config = dict(
    experts_per_token=6,
    balance_bias=False,
    lr_router=0.00137,
    head_dim=32,
    vocab_size=8192,
    qk_norm=False,
    init_std_qkv=0.0431,
    lr_mult_up=1.05,
    max_grad_norm=1.0,
    schedule='wsd',
    decay_fraction=1.0,
    train_tokens=439800000,
)
Below are experts of layer 3 (counted from 0) of a mixture-of-experts language model. Rows are named up (a neuron's input weights, with its number) and show model dimensions 0-159. Each number is 500 + 25 x the weight over its row's rms, rounded and kept within 0 to 999. Numbers have three digits each.
Before each expert's rows: "comes after" lists some tokens at least twice as common just before its tokens as in all text. This comes from a sample of Wikipedia text that the model never trained on. Tokens count by the router's weight.

# expert 40
comes after: " |", " 0", "|", ";", "0", " —"
up6:493470485471467506482480496467514499517524486454531518499538501487527529474543529472478538502463509498500443495540531491573527505507499505512483467519498484487523543502527516513482491495492477519543533500470517497513511522470484484501504493508526518530505463473509471463479492523496454468523476465513547496521443511513494473470552544495527500504497517454527525539553503510518480521507511451459501521509522505500514466482516490448452484513522520468504515522511506464523480487492515
up7:525536507560449513520487504482530547532516452491493530489484497472507506477524485497491505526496508517511507532500509492551526450520531480501531452519510492536521566466510515479503500489458488481513487503497517489458519510497491505528496508540523470504466503529516491479463542470478448478451514543508514476506463510483495493478503549517504498472499499485527487545546465499506495501502488526477493499452506473492447508496495490538469522526510448493498504463496501499525540481469455
up8:442458469485504512506493525530512462526514493521485491472494500499511482501529533483507503514532452499526501528512451479438507508458467513455536495438542511466477482482468455499500573541486527498490507488500547498495506495501492488488496557525516497515498527468495480486552509518508523546471541492517526501491521480499504515521482550546473524533528494506451513505494454477512503459500495497468530481509503484462491488472531512458490502502505483510496526522489468495480504495519495
up9:543478514503545478497497536490527521510517499489518485474537489495458513501531521527478447496513507493450465493468516517442492506483469533470533506514514515490496493514468483497492517511510552463512500492454528548493485479492510502483459502523489519530531488520465521527494526479502516523480467478503524456475495507488492493480523504458460486515505477491518479461497535479511449536495485518518514515535527455450506517554489474444479523505511475479506536449461490511527544495494533
up10:510518504531530507500501556463506464507492487498509530538466491486572491523471503450519488493505530511465469519514494489517464482532498487480444490515501511476481499498454500482498495462489495500499523537459463526507568498498480500493498472540514573482505496478500465468487444516501494506517472500507514461523481494512508501485547479476533476509488483526529470528502510535501517516497481507487478496533510519501508482510576502531534509485526465475529521487488501482509537474461449
up11:519499534482518441510501520490477496533521474546539480507464501508495465488499508502488521536539477521499532512522496503502441487520533498475511507533551551472513452533495476498471494532493481473465488481508469495517516527497442489482535501496528528512518512482449477516473509552503501541450512527515449495512478534507459475485517486550489508546501486455500500500486494479488521496539538513543471470514522487487482460529508499509512458489498455504498515495471480515475502472501508
up12:531511502478520554505551517477459505492479506493506490510489476510463542492444487489497496522483501507454497523523452477545542489525490557511455460482492505544528503475558507476454497489483491516484519555466472466502495508485520505556493475505492493490534488518516532525479469522479519521503515494498521521481524510493540496525489492489517492525496509511483546483511482544506484494500503528412483498499506481495484514525479471524550493514500518491484456489539500480470484455493510
up13:506499527517529532510524465515503513498527523547563451504531520498490457522494503507497498527513480527468502542488478524515532491491549482496519506435474496516490516509505531510489484525490488515518507488484488508518461451521501441515489506542520474466516546496481492459458489505537454463513463514484523491508490536497545486510511522514479491558474517489463507544468516489521508528502483487485544489492491469461505519497547492506475520494517489451531504463517522452476519498475509
up14:516532504492503519490486522503535505491506518529488532506517480460469540504486485504460492533538479497517468515504480512506505489498499538497508525495494489496501466502483498492511470467473514510487519499523499482498495497532498497530503513490507519490501525524460420530459543471458496511464522503542510504478573461532498499529457501488488487473545487471492496528486524473504494495442495503510483561520448499491554492495477442470499481472454536502480497536517539510563496534492472
up15:468491496487515510487539544498466468462515537527469505460513465489478521518509516521526500509540499490508460503530538501546470515506474482479493500477447506476488535544497461540502506481472486504490498481473520527532479567510473516498540522497566496523486496448575499518493488522511521520470495509505509506525497536491520472504538516493521465496494445494492486482483468495487484495478496485450486461474487529507551483472484528506507531481498515512519465514499491520467519525530533
up16:474463473478531513528504477479484518470482502495487509493522485518513467546531484466509527529480548466484517499525479511461502521490484509514498516519502506465483465525459535480449542494483496506493512539509490522557500519503506462497548491502484448528534503465464447445453505468503502485529500516521498491486503510486503461488497484501511521466492482505488492495500528487527540535508454494460504477578452517525492471511515493474473519489509472530462461537498535504520516516506521
up17:548505504481439508500449476463510505499519503548521494499522486474475473507512521514491471501508508513513541514511499514526496500529505491507523458513471494544459479496479542489468464541500481556504519500533479513486519493491513463467447515544475489493507511534462483496485476439509494471509478480502515505485473480542521466516473511494502514497549517513518480513504554497504485504503513550483469498435502502540536507505490542508514474477530514471533538501436494494521537490481484
up18:499502498506490442558505508543521535480488471480510488485479467470512494530447512509490507501521510543499471513516508499498448486505535526482555502477502473493476478508494532516508496506460519522494466531531495519490509496488501503487508526564499512505542496491524500468534492484502531537518494518533518460482571493491489457517535504512483473480482461461491463505454467569477485506510504477452503487505486467517535496486474484504540495515503556497462549512520504496483541498500491
up19:557503496545488453526478473494463496471558498517498538509508526534482455525490549505508501518504462479521495529483530464478465500504490464524489490502500510459541523518508498488466516476555487503484491480465516511490547509454488484512533504521517520541500467523498457549466522548468514475549494481528518519475493509494535499489476490485499466471476487485504496493493477495497446501534434498523487515481518541512512491515545468476487504502471530489498535488493540510524482502496497
up20:501491532481526479494451520466484505531514514454515466430447494496534488504481492486492503517526511524515468522513518480478475486485505524521515522504518503486495469525508467527532496480454507474537522456553464497522477489493463492433488543475543494484508482508492482514526522468527454524534486488558517498516524535489508441491517514516499485510497450516535473560491477484467488494523522492485508513527471459454522448497520504536495490483499507509497505516503496521493504519501483
up21:505486496520492499545502510441495504553551518575479503456511487484504492541489464507469510508521502520461490469515482454535484491517508521532514500466552481510507536459495481497491494503508466500496505537506482496477539480479490458518494516509519490521501530474527468515487508515536441482483525515508511481507505486525490504487497505531482475500486481492454498526486526518487498524486472531514508472438515417470489498474496475529471512513496526425525476523476514502516491536494496
up22:495480520511527544520532493518532493469500506468505524459510480458516511509474508480487495553500526550474475510528441497454486457485528500498486533495493502511564472493531484530515465456487526503467555538505480505497516488524553537506492520513491514522524450491490511514506512490506521525535476504518453506510520520522535544520477471460522463460482498513510472493502470490515474459478483438496503520508502470528489514495508500533487479525511494473474557490519516473477488514473495
up23:454445543508509489487491533538476485484537506531481509449492509506506487549556521517491477486517518520479488503518500477476490458510482536526492538458461508480500518517461491508515521512530523513499545501476514516493446513543518502500520489502490489465514459503509542452485473460484533482516480531487519512502490487496513502483521517507464511496512467498498485467525486532430479545529487516428502504474499535473516526492524512490485508483524479554509506463516461514523534486515491
up24:472447515475509562500508511516522508549507495534520509473524471529511483519489482482487501523518468508497511504546554471549486557490531491530507523500493483549545513475455493504473491494464503517522516523476453501480511475547477512510503511480521504484493499466517510449450491515507485506496503484478533501494525529441487555489526508459512510459531513520492495527506500487498470520518511516469502491472526438495524497457469481513496495514471516488477547513473513486511521513449491
up25:510434508532474482498503496478505510489473456477496488496459501463527480531503493503449501536471558538506531493552515488524485535513515478460460506505513567466507498480485465461485493526489493505502481501510525505477502551480528522483482492472481473514526520520500512490494486533454498490508488474490495489495498554516485508475491443529557498498492474492503519517485524505516506472437508532496505477481516492453534523547516545514487568482513495501523500496492518513457476496501513
up26:500476520466524460458497496484519544491463474492552471519526513486507462490547521486423482485526472462480442486551464521511512522487546509493518474481525522514518470518475513475464554514469525499495544525535505484500513520526484507492498529523505503503486511477461523485526485483541535532468487492471507485474508487507515542522500513506503519520531525512496487521530556505518457529504518456450487474496473510509500492505505515534514486518469491507487510536463497495489514540474491
up27:466521510521537498508468491485578543522450467531491523489479451465534476491498516519492504503486526520491491504490485525554463512499524490512499482531508515505517498495470481523465545523496539555422547449531493479472508498522464499498539526500497464514482489514498490546470463462512515477505484501498512511506527504493453448469504504505465498503516470495500467516520490509514499523517491492454488473494514509520479475463494490487484521530522529501516478534467530472524517514478525
up28:507495507524483506500460555526468491486537485453517516504454463489527476503520523568499531497477479545505455489497471460506498512483512505455496508479491518440498526529518419508473543554498505529491499532494504522496477473514471489507479526520493510491514516561534484472490512494493479498512533505507529492500492468496480476497473484501512506522524477486512542511525503508508463494505510468444492460479487501510508490504509524525508481531509439522512478534506489471461506547463474
up29:456455511534488532483503479530527535492487512491528483473509513526444489468513504532472512472503535511522492480518451457527530515476508480501550510485493531511477511514472531505509476508499500477483524509519489487529514481453499484465486524505476498501521495463514466505484464515570522493447470562514523488532482495489518464493493511511512509486544463473503486499464482531484477501473526479484569474462544490489511470502523460474468494543548537502529499499507487517479495504505512
up30:517445548481523492489486517472505503506520525482496518434482488466505509491474491581449520503535501512500488546527506496453483470492494445487508486458520488516507512508498511504495484481512547502453510488488460525464515464493477487496479464522516501461467488480500490466506503505499505515498545493504520490545458531517514453508520515542527490479498506499515508513499518518510542529491503456510499460474558496466510480506523472498507509513524478531558554456504490459490506500504507
up31:479502481486448536501481484542467491503507479501509519515496525493546550493470512516511508527489541480497499489521474481530466508545508506495522473510495515533521504517486460518491510501530496502510507489529452532538503490457512478489494480485472535447527473550485457428513502537477528518457464513518529498485483496532485499495487530522473493502475462483548495459487461506504496472529490468455505498541440458505523480486547503503514483519500549530471509519505527533486513494491498
up32:449494487497515456482540500506549492505508525490498519422448493499481471482527520508489477467524507497518479448500488503524523480502504510498510535488472482499454477493529492479519493539467484534489508485480481525499530531519561546501522504546524534523525499506516523481510478531453496504466449483525523469487510497445464504509507522481509503470500446489495475511524512519490523510532480501480496519488486520513506527465483499469490506490476452505492504551552525524475503510499561
up33:514522493490510547461480486517470489511499490496484548498520498478518492517501488488465531475524503536465514502456513518509500547511503504478514523500466539499468482469472476538479464530539520494471541491522471490491507490477465488491486549505501560511490502473515471485510511460478462547529487537504544485484514423511479496535489535561430524514512517507535522502463491495484488546475551517499484511492495504493511490477508545516506527496512507523522486477521518531503520464480490
up34:513505519503542517465476554496496470511503475469498537484535474486479494488520517495491524520525554563483503482501526556493484471514522483484498490550518488511482462457465498516514456527518507485526485505453514514476474500471478501512505469538466515531550507504436540525460504471476506536492500487487509517471464532495510501464462529513489508480509499462508461510491456481494546494481527453521516481519501516475466504454491461531554495513527485489495486492503519478500516494511523
up35:537426511494502526509502469513465507503516497556519496492520508474492489471556488486481519485481531481490471497477472474495528483476527528500467500459519498492476501502470499474529511482525512488513509506525502511448535518549502513520492514495460510534483495522513489461499529509480466522514488476518498458537531502478478499509547504472469493442491463508527457535532523490537517464511520554514520454485527493488548503507502498537466497504509491495513503513459443531490550462510474
up36:517469530492491478456505530529506472551503464480533494497501492484481482519547499508519511517502486533483495529483496529503493543519510507518511485459470514478520468473472506531482471489515499532496501469511486455534526529508545466476549497488501480513506521487499570520523473490496495514504464510508535508487477511493473514497495467490528528548489435518464460520520512500506541480481524503457455514475546486466459518489505478511511538496521532505526513461499470475459486556464474
up37:513522498516506497546522513499500500514514476510487461488497463517489521515514495511505533524498481484545464541493496513493482499468521509531447512475507460470489537499450524470474528493509457493530513562457470518494500494473452480481488502479520464501534503507471495509512503447496506531495476502496478459536502516473505466496494449495483510525538538518530480520478502480484511494489477518429520521564504475516511451551516480534475468513540495469490500481519517498457514491477542
up38:530514516509528484496499509546485538499522497477519564494526489452482501523477503463504485507508489425484439530492481517524490481485516534495527511498530536502501517540463477523475474455506530549517478487497481543478490449529460487496486482552508544496510455485490512498505475509517469520530520517489485480501496513494500499524520564487514502489512470515513510464538486492461526477471535502494525501508489495510512500506518507505448502529512479486464480520539511439498480464467466
up39:509554517520532440487513517504527507508504503548505474515478447481498512502482492508487445558507504458489472494534476516512493497485456500499462542468529545480486502543503477459450523495489501475488460472479520514503501498508485485508484468492515468528531465495488520500496487504512505549525498469486519499543496545532499503522519517510486496513472492484500501508539495489508535490499531506533505482501504530479465471510489531471549493440505497512450525559494488558479490453509514
up40:513526536495523490512516509437528496516510512462497510522533502499512510539502501524489478515483542501441422484553513472524542459481501462468489490458508505504481507506486533504530525528481509499522509538501481517510555528469489502493479536533507528495496505450537464500472480485522467509502474480500525484494462509465516538509517532472482493491512482534479510454495514503521500538481441467488530515527527515470507495500474501459498545509521462466519477549507510474492508511477499
up41:447508517524486544477522543510491492495544524491497510482499488503515483442483538495510461518499471480511462512471474491491531495535504489506491510479511476496511457490473509545489476443499492520477482488497505523497504457482508519514495479504485562556493510495521481453485471547516486499503461461537474493518492510495471500495490491561524552483565480505487551460497512484480475494505489512530491544472512500491520519500540456500463499476507510495508517522483536533443495478494533
up42:489481524514498463507536485517507405508484474484478504525552491501540500494490471475491535509474523519516560479533496496501483446465476485470507481492528465490528467467486523515503523470502504508475525523512489537505509534501497506523478488538491509540504507481505485462488509521515478521492481486534489517495484523484486508508517449506502490466444497527518436491446516456522533498492472477528535511518481548499500500503485470522532488500550539492511514523491491517526549486477459
up43:489456469479526459532460480507540486502516490495507527485522527480530438454469453518494490477548524503523532489503433529533468508522479496460488480489501513546530469493526529498510491478503485543490499477461501502527478538468468483486470477507513481509482472490515514482493498503544554496473491500528466493504536443528521492492520465496498464525503508478536524517526506503502494502492492508455473487555527508515485481526470525543522486474453542505508514505505512524518492514503519
up44:525501484527462498514509531498468539547535494498509506492509500485523515491509496551467541519527524479526491496487543504480477528443502467463508486495534500450506479496456498519473553507477460513524545509483505522478482505508508470490519505557524454545525482486480496516498509495458496482468513518487509504503493544496537520448509485516478476493472485464473505499499525459495468513523517526469507472535496506434515537530474545545465464503489486495459514509477509500476536486503505
up45:534510509474480485519498500506483485559479497450513490464543530521497505515497538515515486490538503473511461505482526525511485501528480489495521566512505505473458486497502499487534451499457536491508473482446512521470490446450529476489490494495456504531499498505506523486508487534468507519490529506494492499499519469499518496521539461509497481488450476479469463460513529462513504508524483484530491543418443522498491490529531505482470519497524503531497498540506514512470523472499532
up46:493520532482480531480463559488525494460522514462537443473497502525494487494506456507496475489539517503515501521519481528482477516498522477488478528454476444485538454513469523469482476518518558552550523513455522521522501497508474475476435511502496517490513478512517539508494493539507478476516488519492520503480472531499481527536517474476534493532472518519491478518496490486484478522446505539495513492473469479532557461520534495506503525500489496501500515490496523481524503490528470